Experts of a small language model: 128 GeGLU neurons an expert.
Below are experts of layer 5 (counted from 0) of a mixture-of-experts language model. Rows are named router (the router's row for the expert), down (a neuron's output weights, with its number) and show model dimensions 128-191. Each number is 200 + 20 x the weight over its row's rms, rounded and kept within 0 to 999.
Before each expert's rows: "comes before" lists some tokens at least twice as common just after its tokens as in all text. This comes from a sample of Wikipedia text that the model never trained on. Tokens count by the router's weight.

# expert 31
comes before: "\n", " and", " in", " of", " (", " which"
router,204,206,167,208,192,170,208,208,216,178,195,180,175,195,150,241,163,232,200,210,211,207,193,200,190,198,175,206,183,179,205,219,220,229,162,194,206,182,235,208,182,210,178,210,182,202,193,220,196,203,211,206,187,232,220,228,210,187,204,209,186,215,223,255
down18,206,171,186,201,227,204,226,261,207,225,203,231,185,216,173,197,146,181,203,189,198,211,175,191,224,188,162,173,177,223,216,180,201,229,164,194,201,238,181,186,201,200,196,184,190,175,211,195,202,229,204,193,204,261,216,198,178,231,209,211,208,219,207,207
down19,181,224,218,219,214,184,193,247,240,197,225,197,182,182,223,177,199,215,222,201,208,211,224,222,225,222,212,215,159,192,199,173,237,203,237,175,204,169,163,179,209,205,196,216,234,197,228,200,216,182,225,227,201,186,222,192,219,213,209,183,221,196,229,198
down20,180,222,185,190,219,246,189,212,214,246,164,206,197,194,212,164,170,213,205,211,206,204,194,209,214,186,183,163,218,181,222,201,214,212,170,204,191,205,235,188,252,251,170,208,182,183,201,191,212,209,190,154,182,199,224,208,185,189,177,190,206,199,185,197
down21,210,196,184,217,217,194,179,173,203,215,206,169,187,201,173,199,221,199,174,193,197,145,232,224,225,171,232,232,207,184,181,168,222,222,194,199,197,184,167,205,242,220,232,223,193,150,195,211,197,186,172,218,198,225,172,191,187,218,219,206,169,210,212,195
down22,201,196,242,201,191,228,199,206,216,211,198,208,222,166,202,211,208,213,201,161,218,196,217,181,200,201,217,201,217,177,230,208,217,193,159,174,178,171,210,191,193,243,213,230,279,164,222,178,214,217,193,188,219,229,195,194,185,199,191,196,193,183,187,189
down23,176,223,145,222,221,211,199,200,209,194,207,216,190,176,207,187,229,227,175,248,196,159,206,205,196,214,204,236,220,210,190,188,188,216,199,208,187,168,221,212,189,220,196,186,228,177,173,222,199,176,204,189,194,208,212,222,163,182,177,203,220,209,203,183
down24,217,216,188,179,211,212,185,244,154,204,204,182,196,214,193,189,207,154,173,199,212,183,197,217,205,182,165,202,193,210,228,210,196,197,175,201,181,202,194,195,199,173,196,225,171,228,250,215,178,199,206,210,197,220,169,195,179,167,174,215,188,187,211,217
down25,220,221,184,212,217,217,189,154,188,188,208,161,202,217,190,201,210,195,170,175,173,171,177,166,181,217,214,206,189,172,209,222,175,208,193,217,211,204,201,203,177,227,190,201,174,196,198,226,197,221,210,186,200,207,219,193,211,214,185,191,187,187,198,210
down26,217,177,179,180,211,229,191,204,191,212,200,205,154,203,197,191,199,184,180,193,215,231,173,218,235,210,204,215,176,204,237,217,209,219,199,153,215,205,208,200,186,191,210,205,202,215,212,222,216,213,206,230,209,193,202,161,193,204,188,180,200,189,223,197
down27,236,183,138,193,191,176,181,242,196,217,211,210,172,195,195,198,209,187,199,202,203,189,215,192,219,200,207,206,208,217,227,168,198,171,204,214,221,212,154,179,173,195,181,182,173,219,157,233,195,191,214,196,206,175,224,197,176,213,180,191,206,191,188,199
down28,219,221,186,192,165,187,171,211,174,172,181,177,181,221,185,200,186,220,211,192,216,195,199,171,205,208,208,193,219,202,204,250,181,190,176,200,208,196,217,214,220,220,195,169,206,212,229,205,223,184,230,156,193,188,250,190,154,184,192,216,205,214,240,192
down29,177,207,231,183,158,197,208,176,206,183,235,196,212,254,178,205,180,208,195,166,230,196,207,206,153,202,194,228,196,207,186,189,228,150,180,187,194,219,223,223,201,177,229,193,198,203,208,191,220,189,190,219,168,220,214,181,196,169,213,257,194,210,201,217
down30,228,218,180,216,231,207,198,203,169,199,171,196,215,197,192,198,207,186,207,238,168,209,212,188,183,198,212,195,205,210,206,193,164,201,189,205,214,175,180,230,201,235,207,168,196,193,204,199,211,214,159,250,215,199,187,228,183,226,166,207,212,212,162,209
down31,215,171,172,171,213,235,227,200,175,221,178,205,227,210,236,206,169,181,199,208,217,169,194,220,200,195,214,231,201,200,221,209,191,207,211,189,219,174,203,178,238,199,203,195,197,217,197,221,198,205,193,177,181,211,202,202,171,220,170,159,182,202,229,198
down32,192,215,234,189,222,180,214,187,230,190,207,218,177,226,214,200,215,193,204,182,216,201,192,183,192,179,164,192,168,205,231,192,195,179,209,280,209,223,214,161,186,205,165,210,162,233,193,230,207,214,197,203,210,179,203,183,200,209,184,186,202,203,213,202
down33,170,207,211,191,180,208,227,188,222,196,202,203,225,182,197,200,198,203,166,177,200,172,210,183,178,213,210,176,180,202,202,182,174,213,199,175,196,167,206,221,193,201,219,210,189,192,188,177,204,215,224,229,185,210,178,218,187,179,213,209,205,180,216,222
down34,215,209,217,219,224,185,210,220,179,188,205,189,205,208,243,230,207,202,187,228,248,205,223,177,208,216,191,194,220,186,176,201,198,165,244,205,203,220,187,194,226,159,178,228,219,190,189,182,205,198,197,242,177,167,205,169,227,175,222,204,198,203,175,222
down35,157,194,178,255,186,192,223,211,182,204,191,186,223,230,216,236,179,206,202,158,244,179,170,226,163,189,191,162,225,205,207,190,234,226,142,188,219,209,203,158,200,197,180,172,160,183,237,182,189,210,193,220,178,225,178,202,227,204,196,215,185,174,210,214
down36,202,196,179,244,212,187,208,191,204,191,206,198,202,178,213,194,191,226,206,196,197,193,209,225,205,173,180,190,219,194,182,208,232,204,174,215,201,171,177,219,218,208,196,183,224,218,193,190,175,196,136,228,213,200,199,180,212,192,201,181,179,149,219,197
down37,261,193,207,206,201,197,188,197,180,195,185,158,214,228,155,199,181,222,218,241,178,196,211,197,180,213,190,196,205,239,179,203,194,172,201,179,171,225,189,232,170,205,210,201,215,232,170,183,230,197,188,187,195,210,186,203,218,230,193,169,202,226,167,215
down38,169,217,194,178,211,215,175,157,173,202,175,209,183,189,201,183,244,191,176,205,176,217,212,239,195,216,201,204,171,198,194,177,203,242,182,212,182,189,165,218,224,218,190,201,247,166,245,159,187,173,177,207,198,180,190,171,216,217,209,210,190,166,225,176
down39,220,193,208,215,207,230,189,206,209,208,189,178,199,201,221,213,200,211,225,215,177,187,188,192,216,199,209,217,213,170,224,229,202,213,164,208,202,191,165,182,202,166,204,176,188,202,207,201,210,208,173,212,228,248,180,191,188,183,216,221,228,183,190,217
down40,208,196,164,204,208,215,233,184,205,215,183,198,190,238,221,180,211,195,198,160,178,243,233,179,199,221,164,222,214,200,173,210,193,188,178,190,185,205,184,196,221,189,201,211,183,199,200,210,198,179,224,220,184,166,186,216,235,177,194,225,192,218,199,223
down41,206,179,206,215,171,183,209,165,216,202,201,211,211,193,239,198,228,180,264,184,192,177,165,218,200,216,181,191,193,188,175,175,192,212,215,191,206,184,144,201,205,193,208,197,197,185,196,180,213,215,223,218,188,237,200,200,188,214,226,167,243,185,199,205
down42,195,200,208,181,219,216,167,192,220,224,237,214,201,201,159,183,240,157,182,182,184,184,205,190,170,201,187,199,192,164,187,183,231,200,175,183,146,173,194,191,182,202,201,189,227,191,176,201,208,184,196,211,198,220,207,179,226,190,203,175,205,238,226,187
down43,182,195,224,230,208,179,214,215,155,182,200,188,195,251,227,193,158,213,194,184,228,190,189,193,189,181,230,166,171,184,203,198,190,191,177,216,196,196,161,219,186,231,213,200,214,182,211,221,236,187,192,232,206,228,203,244,191,187,187,195,211,208,167,197
down44,197,182,210,208,202,199,163,181,252,217,215,160,200,207,193,222,162,218,225,213,213,199,172,193,171,176,172,219,223,202,198,221,179,188,164,237,194,196,197,230,196,180,225,196,205,178,231,198,218,168,217,210,197,206,182,197,235,210,222,235,212,211,152,200
down45,211,195,206,159,175,188,176,178,183,200,204,194,239,196,187,192,213,197,189,221,170,232,219,234,204,219,221,187,169,230,192,228,212,161,218,235,196,210,201,204,186,165,191,200,205,208,191,197,197,154,192,156,220,214,224,205,176,235,187,186,218,218,224,163
down46,198,201,187,201,176,191,242,205,202,157,187,219,186,208,201,203,206,200,185,205,171,181,177,196,221,204,269,187,188,212,227,182,175,172,217,222,213,205,216,238,205,187,177,210,191,208,205,197,224,208,178,186,197,212,157,207,234,226,214,205,163,185,178,193
down47,210,204,238,215,142,184,178,190,216,206,213,210,184,207,199,204,209,156,194,172,206,209,204,227,202,170,195,200,175,222,202,173,205,182,169,186,201,212,175,181,196,189,218,189,206,180,160,178,186,192,215,172,195,196,154,190,238,176,229,222,207,177,224,240
down48,164,198,166,237,220,174,183,233,204,205,195,179,184,193,184,231,167,226,226,247,177,216,213,201,220,205,188,179,168,186,199,193,227,224,191,202,223,220,207,236,214,212,160,178,200,223,211,187,206,193,163,203,189,207,212,197,197,204,198,240,204,192,209,186
down49,224,207,220,154,208,218,207,173,194,206,219,186,196,215,233,196,216,201,172,208,217,172,188,192,204,200,180,179,208,193,197,219,226,226,165,211,190,178,203,200,211,228,228,211,219,187,185,228,181,177,203,193,192,236,208,179,180,172,168,210,191,208,213,186
down50,226,168,223,246,193,191,217,203,186,168,201,170,197,217,200,183,190,244,225,205,247,192,242,213,199,175,202,214,170,194,212,183,224,211,159,207,156,226,190,226,170,195,206,206,185,202,183,186,191,198,190,214,205,212,220,204,228,203,207,189,166,211,192,224
down51,163,201,180,204,232,191,168,198,169,216,174,210,218,198,213,264,192,209,211,195,213,212,228,238,234,204,219,215,190,232,203,203,227,226,204,219,204,202,198,221,197,173,202,187,207,209,225,179,170,191,230,180,184,194,183,217,203,188,192,217,213,203,212,200
down52,194,197,202,193,156,210,181,198,180,230,215,208,181,177,221,195,217,208,214,200,213,195,183,166,176,238,198,206,185,181,198,185,217,216,203,180,208,175,246,235,213,183,221,203,210,240,216,167,187,159,191,212,195,171,183,186,199,235,196,209,206,187,207,194

# expert 9
comes before: "\n", "-", "|", ",", " The", ")"
router,173,203,182,217,230,237,178,238,198,173,231,190,199,189,184,209,169,194,208,208,196,193,221,233,231,188,222,177,202,200,198,201,174,198,133,206,226,205,196,199,225,205,195,203,196,225,187,217,186,181,214,242,193,232,176,200,182,181,189,229,187,170,218,190
down18,218,199,174,216,168,202,186,192,197,145,183,171,161,219,210,201,186,183,199,216,225,222,198,224,204,209,233,180,176,216,189,195,235,182,173,191,184,205,185,205,204,213,183,162,191,247,189,190,187,180,204,155,194,190,189,220,195,197,219,217,169,217,183,197
down19,238,217,176,178,187,207,203,187,189,163,212,194,166,178,202,215,221,215,235,181,195,197,197,198,206,199,225,194,214,200,225,218,184,231,181,222,180,232,205,222,187,213,219,161,182,212,191,222,195,204,196,230,192,193,187,219,200,184,193,202,191,225,185,200
down20,198,193,160,145,177,223,196,211,203,188,199,201,213,209,187,169,211,160,192,170,174,246,210,181,218,224,207,248,218,181,208,191,212,165,206,209,173,202,252,250,221,216,206,240,198,191,191,190,220,200,210,194,182,164,175,201,171,192,260,156,178,212,214,221
down21,217,188,223,181,195,198,213,207,187,209,223,176,209,185,203,215,211,191,198,225,179,231,172,241,202,187,216,197,217,163,220,198,206,160,190,246,178,221,191,201,199,196,192,196,209,179,209,186,201,201,210,182,204,216,215,206,197,221,210,230,220,195,181,207
down22,204,174,189,209,198,184,201,195,211,201,195,219,173,192,218,223,201,197,228,190,177,184,226,232,220,199,200,224,195,213,205,221,148,246,198,207,193,248,183,149,172,203,178,182,181,222,213,202,186,211,195,204,201,216,218,212,206,219,194,190,186,209,206,202
down23,204,173,181,186,158,218,197,215,178,207,206,186,191,185,182,191,206,226,211,203,181,164,215,228,173,221,203,216,237,176,234,187,225,203,189,217,211,170,188,181,191,177,181,203,210,210,223,192,200,222,227,181,176,214,157,208,203,170,195,203,162,204,204,188
down24,190,208,198,188,179,217,216,196,203,182,200,190,194,229,213,220,229,179,174,216,200,216,203,179,163,212,170,211,205,225,205,239,178,202,168,211,225,192,207,197,209,202,198,160,218,169,227,169,188,226,198,208,216,160,198,197,212,160,199,213,201,203,211,212
down25,217,180,199,242,201,207,169,185,230,209,210,200,197,212,216,199,174,186,205,215,194,228,177,193,182,202,200,177,192,193,228,176,212,203,169,220,183,237,209,224,223,192,227,184,184,227,171,161,193,174,201,212,208,186,208,196,180,212,204,197,208,170,197,221
down26,189,173,214,198,204,177,191,226,225,216,225,201,164,202,237,203,198,195,182,212,211,192,189,213,197,203,161,183,197,172,197,193,207,214,197,170,172,197,208,179,189,177,205,195,238,229,189,213,222,187,182,217,215,208,182,192,194,210,202,218,221,184,196,197
down27,186,187,185,219,196,226,196,178,195,195,223,198,236,177,172,214,207,161,188,215,206,173,181,193,206,217,215,201,202,180,176,226,208,203,172,202,206,209,194,260,174,223,243,195,177,189,202,206,185,222,202,200,194,199,197,178,191,180,222,228,175,203,219,195
down28,213,193,172,165,196,205,174,174,205,172,162,198,178,172,195,232,198,172,218,245,201,217,248,234,191,196,203,208,225,235,193,204,191,161,205,181,195,203,199,190,198,222,178,173,202,217,198,252,170,188,194,220,206,241,187,192,219,199,208,193,182,192,209,198
down29,190,224,193,169,193,183,159,217,213,177,186,213,198,177,203,209,220,183,214,176,189,190,244,195,197,197,217,172,209,190,186,245,208,186,146,212,218,178,173,221,166,191,209,176,209,159,217,169,229,228,208,204,217,201,207,204,207,196,165,190,228,216,235,173
down30,192,192,209,231,169,216,150,212,170,209,210,223,211,198,171,215,194,213,218,201,187,216,172,201,233,197,210,181,188,192,179,222,199,224,200,189,202,204,219,187,220,189,178,232,216,227,222,166,226,195,176,172,251,205,194,241,165,192,209,189,212,168,209,193
down31,217,195,176,198,202,204,198,202,226,187,200,194,206,214,186,196,204,186,181,193,173,226,211,223,191,193,237,238,181,198,213,180,210,168,201,217,177,178,207,185,194,192,217,189,188,231,196,172,220,184,191,207,183,226,216,213,199,200,194,193,188,217,183,218
down32,195,172,181,197,210,196,192,215,193,217,184,187,149,168,208,206,217,207,220,215,166,210,139,238,161,226,209,218,203,185,222,193,175,204,179,187,170,214,181,163,209,176,193,233,192,201,191,188,185,204,201,209,205,190,177,199,204,188,165,196,215,190,222,218
down33,201,220,199,209,216,220,191,174,215,214,192,239,193,210,250,196,209,221,220,197,180,225,211,198,199,222,206,169,172,203,233,197,193,221,207,205,216,167,179,219,222,231,168,202,229,196,185,222,198,194,182,200,190,212,198,220,207,211,201,191,214,203,173,218
down34,184,181,216,240,166,220,196,174,189,195,230,199,165,189,192,173,206,231,215,233,160,217,180,193,192,211,177,216,240,207,204,159,190,193,192,180,225,202,194,238,212,238,205,181,231,227,247,208,194,232,158,194,176,218,192,196,189,203,212,189,206,210,175,183
down35,209,174,197,183,223,235,246,219,226,226,194,218,218,134,182,173,186,178,224,244,196,211,161,206,191,204,224,238,167,183,199,225,221,200,213,223,222,210,230,204,231,214,186,210,193,217,192,181,190,191,215,179,178,215,216,200,184,196,232,191,215,205,210,190
down36,200,199,173,207,189,202,213,220,209,172,209,199,188,208,177,189,212,189,200,196,203,193,231,181,234,214,193,206,186,210,228,216,200,187,218,198,191,218,191,180,177,148,209,205,227,201,206,179,197,185,206,176,212,189,180,190,223,170,217,193,247,192,186,212
down37,203,200,197,254,228,178,192,182,182,195,211,197,179,173,201,170,169,174,166,209,213,191,218,218,168,234,199,202,214,204,167,229,213,221,227,195,181,210,193,185,200,154,167,211,226,228,203,157,188,191,152,202,212,177,196,180,230,224,215,202,167,210,176,185
down38,220,180,213,190,123,225,207,220,209,191,156,176,204,198,167,202,219,197,207,220,206,226,171,195,173,187,198,204,177,211,193,200,205,170,183,217,189,201,215,205,218,208,212,215,190,241,208,223,185,224,206,208,204,194,217,221,209,216,200,189,220,165,211,183
down39,203,156,146,184,219,211,221,218,174,228,226,204,191,202,189,195,229,190,213,189,194,224,213,195,188,196,180,182,213,203,216,211,198,194,191,219,185,237,163,214,173,186,178,202,180,205,198,204,202,201,183,198,196,212,205,217,201,210,205,210,174,144,193,197
down40,213,203,192,212,203,229,203,203,224,185,208,195,160,234,190,190,218,209,240,159,213,181,203,231,200,181,169,200,206,221,193,196,191,221,176,197,177,212,172,222,203,196,215,214,186,187,187,207,181,205,181,224,186,206,163,218,188,175,181,184,231,149,220,214
down41,187,174,180,181,206,202,215,197,200,196,189,208,191,188,208,172,185,195,200,216,200,197,162,178,218,217,212,208,199,181,228,192,176,207,172,198,206,237,214,188,219,198,201,178,214,202,210,259,206,188,208,229,167,266,199,209,233,221,221,218,221,226,230,209
down42,172,173,233,159,203,209,237,197,197,203,230,205,212,181,180,152,165,198,229,214,198,189,219,211,210,150,183,186,169,225,201,194,205,227,207,192,166,198,222,170,190,197,215,195,229,214,191,208,226,208,192,192,176,238,228,197,187,191,185,192,228,206,207,206
down43,208,202,210,188,198,197,210,210,162,165,234,180,230,191,176,193,213,200,207,154,151,195,189,192,192,229,193,205,198,178,216,184,192,199,222,207,155,218,131,215,158,165,178,209,203,185,235,175,191,198,212,177,233,208,191,176,220,203,172,192,206,224,172,185
down44,230,169,191,190,186,241,205,151,199,176,194,190,208,214,203,174,214,196,236,217,200,207,206,227,253,184,203,245,209,202,238,189,216,213,162,220,234,212,223,209,179,203,206,200,199,167,178,216,207,192,194,200,169,211,195,196,201,187,212,204,207,225,217,209
down45,204,181,231,171,212,200,207,173,186,228,231,207,199,254,196,224,228,234,197,159,186,222,168,212,199,225,173,168,216,201,228,180,205,198,198,196,206,187,196,186,188,164,165,194,220,200,186,181,197,207,210,202,195,164,230,208,227,214,215,204,195,215,197,185
down46,194,183,216,204,210,232,199,223,204,204,184,251,171,192,186,194,177,199,202,230,191,166,223,205,235,192,213,217,174,230,197,197,170,199,198,209,217,165,203,237,182,158,205,217,195,191,200,203,214,171,220,244,197,186,201,237,221,183,205,191,199,161,159,198
down47,220,248,236,187,190,183,198,157,239,177,242,206,190,164,184,192,214,210,254,208,209,175,200,209,204,164,206,183,201,203,208,201,184,178,229,228,190,199,182,190,224,200,180,209,220,211,183,180,200,235,200,233,206,195,193,207,233,218,216,184,186,233,166,191
down48,181,201,193,193,194,166,187,180,164,157,190,204,189,230,234,226,202,217,175,200,169,197,199,151,210,211,216,219,184,221,204,205,195,206,215,210,235,209,219,201,221,198,200,194,201,202,181,221,231,186,204,209,210,217,182,188,230,234,181,190,212,208,212,190
down49,178,218,231,202,178,190,192,219,210,220,162,197,235,215,214,207,206,202,222,191,165,209,220,183,194,213,221,182,222,184,212,224,213,177,238,176,189,195,218,205,189,180,195,180,189,200,209,176,198,174,199,210,231,182,212,205,218,205,205,199,227,205,206,193
down50,222,200,193,195,167,175,197,209,203,211,202,210,191,207,177,202,209,200,150,163,214,179,195,193,171,225,171,193,189,219,163,196,202,207,205,236,196,209,208,183,189,180,234,225,201,190,194,197,183,206,189,204,184,188,169,191,214,206,207,216,178,187,202,190
down51,184,206,185,211,189,185,218,197,206,190,244,170,209,180,187,204,169,202,222,203,182,221,210,212,185,234,208,230,213,207,215,235,199,142,221,220,223,172,181,242,217,191,191,184,206,195,240,228,183,181,214,211,182,234,193,189,190,188,194,189,190,185,226,198
down52,218,194,223,231,189,168,251,229,184,223,190,226,202,190,205,205,203,206,191,180,174,220,209,172,207,187,160,180,200,223,201,175,192,208,196,195,211,228,217,216,191,171,194,251,197,183,210,202,193,231,205,196,198,190,184,238,189,167,175,185,196,187,196,175

# expert 20
comes before: " the", " a", " to", "ly", " his", " re"
router,224,251,190,198,202,198,188,215,188,199,239,183,185,193,229,226,211,212,188,223,217,175,205,209,201,205,202,209,200,209,191,249,219,208,218,197,196,145,202,230,231,148,217,217,218,206,223,184,202,169,224,222,217,232,176,220,193,210,234,196,202,191,191,211
down29,230,189,186,218,193,184,228,168,204,238,171,201,192,187,206,210,194,232,174,164,204,169,243,201,240,178,209,186,193,190,216,229,218,207,201,192,206,189,203,200,207,198,192,225,195,222,210,235,174,208,217,182,183,210,207,200,222,207,223,199,196,199,186,185
down30,200,173,190,200,204,207,237,208,176,210,180,179,192,213,210,207,190,239,175,190,207,225,210,196,216,200,229,204,204,229,196,183,226,221,207,172,227,189,184,186,220,193,176,192,194,192,230,194,226,220,237,199,200,177,177,207,188,236,188,205,169,177,197,185
down31,179,189,209,200,234,212,184,200,198,193,212,171,206,227,176,187,236,185,198,229,228,237,195,235,203,179,184,184,203,220,212,167,224,214,211,210,219,214,236,199,231,202,174,212,180,201,167,211,235,212,176,216,189,176,199,201,193,202,201,219,194,192,175,182
down32,191,208,229,176,209,187,168,213,195,204,206,238,196,175,210,217,228,256,221,181,207,168,190,186,209,229,162,208,224,189,200,211,205,211,218,242,186,220,188,194,215,179,222,198,208,194,210,222,163,191,177,212,210,199,194,170,221,195,213,223,207,219,189,210
down33,218,176,138,230,213,210,201,208,213,234,176,178,212,180,153,197,197,207,192,213,179,199,174,226,195,206,220,207,236,182,220,186,202,185,213,200,214,188,210,228,223,209,179,205,175,224,210,226,177,222,201,179,225,221,207,223,191,202,219,181,187,231,219,182
down34,175,195,205,243,197,212,195,227,203,144,209,240,201,194,206,238,167,211,176,215,226,195,207,196,193,240,213,214,163,211,210,181,216,236,212,189,197,236,196,199,232,191,158,221,194,210,214,203,137,227,219,204,200,196,177,212,214,189,193,183,197,197,223,184
down35,208,183,197,195,221,186,177,179,194,236,191,202,205,214,194,214,218,199,217,199,167,234,221,198,218,199,209,219,174,205,197,198,181,183,181,196,178,203,187,170,153,199,210,190,211,178,149,234,198,191,189,168,170,241,196,192,172,208,204,177,214,203,194,207
down36,199,194,217,212,208,172,197,207,190,188,211,192,225,214,190,193,182,225,182,225,188,208,186,231,192,192,167,203,196,200,196,252,213,192,222,172,163,206,166,229,220,191,194,203,228,237,197,171,181,221,207,207,180,212,220,214,230,172,193,181,151,185,251,184
down37,196,172,223,174,212,186,167,182,241,224,210,218,223,220,208,206,216,195,217,200,192,199,214,212,211,205,202,196,209,229,218,215,191,200,189,195,211,193,205,196,213,174,199,223,191,226,192,220,223,187,175,201,224,197,203,234,205,205,205,175,192,179,227,198
down38,223,159,195,178,216,212,191,202,236,222,194,186,214,196,156,240,165,211,204,226,182,221,192,199,184,199,191,197,209,209,187,185,158,173,210,241,183,188,180,160,190,220,215,197,204,213,171,194,219,202,195,201,214,182,184,197,215,208,213,197,215,211,201,191
down39,200,228,220,185,252,177,170,175,179,211,172,194,210,199,201,194,192,187,180,207,166,178,212,190,196,188,225,199,254,199,198,202,185,200,201,211,188,171,176,217,185,221,197,178,207,202,159,226,209,177,212,208,240,222,199,175,175,196,171,191,206,182,183,192
down40,232,182,201,224,217,206,169,199,211,210,229,178,211,174,179,238,182,182,172,203,225,203,188,203,155,178,164,195,194,175,182,248,205,145,187,221,180,204,190,212,182,186,189,204,197,196,216,198,185,246,233,216,219,213,168,176,187,239,218,236,176,261,173,219
down41,200,217,203,198,178,202,192,180,162,236,185,182,189,186,204,220,229,204,206,207,176,169,256,171,220,232,196,225,195,209,232,203,213,220,166,168,215,195,197,222,198,211,206,185,206,191,182,186,185,199,195,179,196,178,221,183,216,204,205,196,206,190,224,170
down42,219,244,182,180,174,224,193,197,181,202,234,190,189,173,191,213,198,199,201,192,202,195,231,222,217,222,188,193,193,193,217,270,187,206,204,178,180,175,215,242,220,218,220,197,193,230,189,186,194,201,165,217,197,208,196,201,216,181,193,201,209,195,187,211
down43,181,210,214,229,173,182,196,234,206,188,173,221,209,184,193,191,167,160,192,210,203,226,186,210,233,199,196,186,172,204,187,223,193,189,229,188,222,196,216,194,212,196,187,186,193,227,212,186,210,212,228,195,219,162,211,235,166,217,187,172,166,181,210,203
down44,229,181,218,194,188,151,210,208,181,187,198,213,217,157,218,201,182,175,214,201,192,183,201,183,232,189,210,204,226,229,220,202,204,219,199,215,193,161,212,228,206,197,223,227,193,214,194,188,199,212,211,174,223,208,182,200,161,207,175,208,189,175,222,210
down45,206,208,182,210,210,209,194,189,227,212,191,208,219,203,192,180,228,184,207,188,224,200,177,178,235,188,179,170,206,226,177,182,214,206,210,234,182,240,235,199,218,209,213,221,209,202,182,209,218,207,217,225,187,205,210,218,199,201,180,181,212,158,206,182
down46,204,212,222,199,201,189,201,187,196,168,199,220,211,245,201,196,202,182,210,208,164,206,179,203,195,175,206,196,178,207,229,219,213,196,185,207,182,202,187,178,183,180,211,249,204,207,181,202,215,207,213,196,203,229,224,171,170,174,203,195,222,188,219,195
down47,195,217,209,215,191,185,217,189,176,191,211,233,202,187,209,183,203,192,169,203,198,159,176,200,209,195,168,219,192,250,191,233,194,166,185,197,186,212,209,191,199,225,174,182,197,164,189,237,163,174,242,173,196,191,176,169,215,209,176,230,175,199,208,190
down48,178,212,203,196,176,249,220,155,263,181,189,221,219,186,224,210,216,170,184,206,198,179,193,191,184,210,202,235,156,193,202,194,237,214,156,179,229,165,216,191,181,161,210,235,213,210,204,198,188,248,214,218,189,189,199,183,193,182,218,179,237,225,237,202
down49,218,211,200,218,199,211,208,212,196,194,182,195,181,211,220,167,214,163,228,187,185,187,224,211,217,191,182,214,200,197,187,218,213,189,199,185,172,194,209,196,227,204,199,204,162,199,219,226,167,191,188,166,193,187,227,210,194,218,192,218,200,194,210,211
down50,198,207,216,177,193,184,191,211,234,221,205,212,217,177,151,205,159,174,209,193,209,218,204,181,170,191,197,214,185,200,189,198,146,173,222,204,233,230,191,193,204,216,220,215,217,198,178,168,212,207,221,223,218,187,179,236,216,180,195,213,195,211,204,191
down51,180,227,201,240,200,200,224,202,234,212,168,174,241,205,203,202,192,203,199,206,195,203,193,173,175,209,196,204,198,175,221,211,174,223,170,192,184,181,202,196,179,204,232,187,194,213,200,221,155,218,221,187,257,199,172,222,186,237,181,169,211,209,188,200
down52,216,235,185,189,203,203,192,206,179,200,189,188,218,235,237,200,229,176,228,176,198,203,218,181,192,232,200,204,182,187,194,205,231,212,187,215,208,189,194,222,212,164,222,161,198,202,170,217,175,167,203,218,193,230,210,146,192,186,192,182,202,208,199,191
down53,201,187,171,198,210,211,183,197,238,163,211,200,198,196,230,172,225,185,195,213,211,208,226,204,185,166,211,198,225,184,230,163,184,186,201,191,187,182,189,155,192,206,195,160,202,215,183,187,230,224,159,171,214,232,213,206,208,200,172,208,183,216,198,202
down54,193,185,191,163,213,206,179,167,181,192,210,198,183,227,170,231,195,183,198,195,195,229,206,205,209,189,232,194,170,215,243,193,215,153,191,213,219,188,205,211,231,198,192,194,217,227,160,212,176,161,205,208,183,223,189,169,253,205,206,199,211,168,198,212
down55,208,219,235,177,218,208,207,180,218,231,162,191,200,188,190,184,181,212,204,208,194,166,238,212,210,210,157,219,199,192,180,219,192,222,195,222,237,156,152,173,193,188,204,187,192,195,171,210,199,217,167,224,245,209,174,207,173,219,180,213,173,188,173,227
down56,211,205,204,193,202,215,182,231,214,253,235,208,207,225,210,207,207,183,192,171,205,232,163,219,187,197,190,195,200,201,191,221,201,181,201,196,183,224,223,198,178,219,187,205,173,190,192,191,218,203,209,192,202,204,180,204,230,181,187,205,218,231,195,205
down57,167,166,233,206,197,168,193,199,197,218,181,194,200,191,208,182,213,196,216,202,164,193,242,176,195,168,190,196,184,221,174,217,185,183,179,229,163,208,229,220,219,195,167,189,179,173,195,223,189,223,170,196,225,221,206,186,195,185,188,200,221,191,194,170
down58,249,210,213,165,169,200,211,227,199,220,181,153,169,160,192,227,226,200,214,192,224,202,244,234,210,190,186,218,206,228,206,249,187,206,197,206,182,207,192,201,185,215,181,178,192,181,182,238,232,228,233,195,218,193,213,212,158,210,188,186,202,194,227,183
down59,218,170,215,168,190,245,159,176,207,204,218,159,196,190,205,179,223,194,193,214,204,206,182,220,219,203,204,165,213,194,183,209,176,205,197,204,241,220,182,186,173,208,235,208,187,189,204,207,190,215,188,212,216,187,194,229,170,191,199,200,213,181,181,198
down60,182,206,221,158,204,173,192,208,176,218,208,222,228,156,216,198,216,235,192,207,172,194,203,181,218,200,172,194,188,182,214,243,205,218,191,216,202,219,198,203,206,188,206,187,232,160,255,197,186,200,186,193,205,195,190,177,211,225,226,199,203,238,255,183
down61,209,168,184,208,198,224,196,213,204,197,205,188,197,203,230,193,180,220,200,229,179,164,167,206,181,249,165,197,203,226,223,226,201,179,180,180,178,192,208,208,197,197,246,178,160,195,133,205,232,217,221,224,226,211,196,176,185,229,201,185,237,181,194,189
down62,197,198,177,146,192,183,178,234,196,207,218,209,205,190,210,218,231,211,155,212,190,233,188,184,222,211,227,166,216,214,159,218,148,206,183,224,230,178,203,185,183,217,220,210,171,183,163,211,194,176,206,234,237,239,185,195,201,185,205,248,206,207,179,184
down63,187,227,177,218,200,225,210,199,220,202,225,179,196,202,174,210,217,209,162,190,192,197,201,187,179,208,223,219,183,216,230,183,206,215,199,184,200,196,170,227,192,173,234,205,202,201,187,187,206,216,191,195,197,185,142,207,228,155,213,219,221,181,222,175